Experts of a small language model.
Size: width 128, vocabulary 4096.
Experts: 192 experts in each of 8 layers, 32 SwiGLU neurons an expert, 8 picks a token, a sigmoid router, a shared expert of 256 neurons.
Training: a variant of Adam for the experts, 5022 steps.
Below are experts of layer 4 (counted from 0) of a mixture-of-experts language model. Rows are named router (the router's row for the expert), down (a neuron's output weights, with its number) and show model dimensions 0-127. Each number is 200 + 40 x the weight over its row's rms, rounded and kept within 0 to 999.
Before each expert's rows: "raises" lists some tokens whose logits its average output raises strongly, later layers aside. This comes from a sample of Wikipedia text that the model never trained on.

# expert 28
raises: "y", "an", "r", "===", "ense", "erson"
router,210,173,232,231,175,209,288,158,168,216,196,240,174,245,157,291,164,244,212,206,243,221,236,262,181,182,222,226,129,245,151,222,126,203,163,170,195,181,271,142,195,192,217,206,176,242,205,257,254,167,239,196,165,187,250,213,178,211,235,232,207,194,134,229,180,181,194,189,140,291,236,252,271,161,151,168,217,164,207,175,222,247,204,187,194,91,260,292,188,235,174,108,300,148,178,193,153,165,233,171,279,161,229,151,165,174,223,199,214,229,164,181,202,208,205,196,205,218,188,172,142,204,231,150,227,201,157,170
down0,223,161,205,220,210,141,162,166,207,214,107,165,138,234,138,255,168,192,248,150,202,248,175,229,228,197,244,300,247,233,161,211,169,271,144,151,250,176,192,217,246,202,206,197,172,220,177,211,296,187,244,150,282,219,236,146,227,215,259,181,238,225,227,117,133,271,274,218,235,245,188,260,256,160,208,229,207,223,245,185,209,196,204,179,174,238,235,214,104,173,207,192,186,199,185,107,182,221,241,213,191,109,225,217,189,197,184,140,176,231,248,182,212,211,156,124,211,179,251,191,194,208,217,201,224,181,164,178
down1,290,194,126,243,232,202,92,160,197,125,232,177,156,170,222,209,250,246,133,148,121,221,229,277,236,154,179,239,206,184,259,226,220,253,233,286,162,201,174,212,213,200,184,131,183,212,270,239,244,265,93,230,178,252,166,188,132,202,206,193,184,235,223,220,231,249,216,103,246,267,189,125,161,228,203,166,188,190,171,204,201,222,198,158,166,227,225,203,202,233,158,197,172,190,162,235,210,164,213,221,214,183,219,166,198,179,184,234,208,230,169,187,238,183,192,181,192,221,178,147,161,278,238,171,211,139,233,142
down2,257,186,211,195,230,166,207,203,199,232,245,165,232,178,259,101,263,141,195,136,266,192,207,172,192,179,168,157,156,293,294,158,244,190,167,146,174,122,183,169,194,219,172,211,213,115,202,156,189,171,145,176,205,245,166,254,196,213,149,179,177,164,199,190,274,230,238,220,210,185,213,324,194,228,222,169,250,219,195,232,153,235,172,219,213,259,218,192,239,254,227,213,145,178,195,182,211,195,237,166,233,262,245,193,164,187,268,250,219,248,231,200,163,130,189,157,166,231,203,251,168,224,212,248,195,152,294,199
down3,264,262,237,241,229,144,262,198,205,188,148,250,196,153,172,164,127,256,273,189,201,201,235,260,142,164,140,221,186,235,155,169,173,170,267,261,247,239,167,207,228,228,169,227,167,211,230,204,238,234,200,173,222,196,153,140,158,264,165,203,219,146,128,175,234,193,191,142,143,138,182,258,223,145,194,125,248,200,256,148,168,206,231,231,163,164,186,242,175,190,223,141,213,200,229,163,154,183,205,163,112,172,182,242,188,286,234,216,220,165,137,197,232,236,204,133,168,236,214,203,160,245,215,251,214,257,233,238
down4,197,194,157,239,243,138,121,252,187,219,195,136,120,190,160,166,200,209,187,231,161,218,252,162,188,160,197,188,181,297,201,177,180,221,209,235,241,260,147,223,211,293,192,163,117,258,214,269,196,255,310,180,236,176,233,178,201,205,222,204,283,215,177,126,246,214,251,285,137,187,287,230,148,210,220,165,190,177,254,189,243,269,238,148,266,206,218,204,183,204,164,180,205,155,202,234,229,165,212,235,153,180,260,198,201,157,191,191,256,137,224,229,204,221,218,227,183,190,141,187,213,198,243,212,202,248,217,230
down5,227,119,248,167,166,152,203,209,195,230,206,226,191,180,136,127,184,240,213,182,176,179,236,195,224,134,258,218,232,211,212,241,234,224,230,126,194,119,151,164,224,144,193,195,145,127,145,185,226,148,184,302,192,229,177,191,242,143,165,236,202,258,202,186,185,188,268,197,247,241,190,197,170,214,140,111,281,280,245,220,173,218,313,197,209,200,233,139,212,136,212,173,168,237,192,181,243,164,249,234,172,175,250,164,197,191,154,164,168,141,224,198,273,228,185,165,202,163,190,244,176,211,249,192,183,210,232,248
down6,276,201,203,174,172,143,233,143,231,137,145,174,126,208,204,210,121,170,158,210,287,211,161,253,260,208,202,288,134,248,185,203,199,286,206,127,196,223,163,207,171,164,170,244,227,214,257,180,217,180,195,217,217,209,108,226,155,137,221,212,120,220,206,187,127,197,270,193,165,243,199,274,263,277,164,193,180,221,248,216,174,221,232,194,158,221,185,227,211,238,221,278,188,182,244,224,180,119,237,212,198,149,209,241,216,253,233,189,266,207,206,179,235,163,241,179,233,238,188,221,191,217,193,202,258,208,231,260
down7,231,223,207,251,214,218,112,236,310,157,183,231,158,240,155,261,289,160,164,210,192,139,226,221,204,138,133,301,218,142,248,139,184,202,207,172,178,198,174,252,239,200,118,155,180,256,211,192,242,179,237,183,158,230,205,216,188,195,152,170,167,213,175,327,166,208,153,225,197,176,192,220,170,157,233,156,160,151,173,162,177,159,181,217,184,161,201,202,225,128,142,215,164,165,161,161,249,238,276,227,221,224,150,164,188,212,206,219,162,176,150,219,182,207,191,182,228,117,267,184,188,248,221,221,207,223,229,188
down8,188,180,197,228,208,161,210,148,212,170,130,143,192,180,167,161,277,214,242,198,170,207,227,199,215,246,191,283,195,246,225,278,163,217,190,228,223,213,233,158,247,221,165,169,225,247,123,207,166,201,200,141,165,207,220,256,167,230,239,262,174,264,195,204,206,248,206,192,199,176,183,169,193,208,132,236,211,253,252,190,176,175,171,177,112,197,285,104,190,153,138,281,219,226,224,174,269,281,216,190,207,154,261,154,175,236,174,158,165,173,160,187,207,145,280,183,143,226,288,258,234,206,242,236,152,218,210,175
down9,159,270,215,246,282,275,204,225,196,230,231,174,247,184,254,188,180,187,215,256,221,180,156,163,192,226,214,155,235,280,188,148,87,204,229,206,239,267,256,124,236,198,195,205,164,214,174,200,207,179,255,218,254,210,291,159,158,182,160,175,171,192,240,188,174,151,216,183,175,199,290,195,204,151,245,248,263,119,193,242,202,254,201,223,160,190,277,163,149,138,158,222,241,285,192,189,129,246,206,211,172,227,219,184,162,220,185,179,232,193,184,212,189,206,156,184,174,253,248,245,222,240,242,253,199,168,134,193
down10,261,236,191,246,176,157,196,232,142,188,230,173,163,217,177,249,168,224,159,227,205,221,257,194,230,233,209,178,175,208,102,171,244,161,185,200,166,179,230,115,185,194,223,230,136,201,249,225,241,219,176,174,252,276,207,260,193,212,183,201,204,200,191,228,223,141,223,163,157,164,176,215,218,278,172,143,208,237,185,107,223,235,272,251,142,198,192,176,208,170,215,226,223,149,241,176,186,219,172,189,182,291,186,214,223,134,212,201,233,116,144,160,291,102,278,186,183,188,153,241,146,146,208,219,289,197,235,184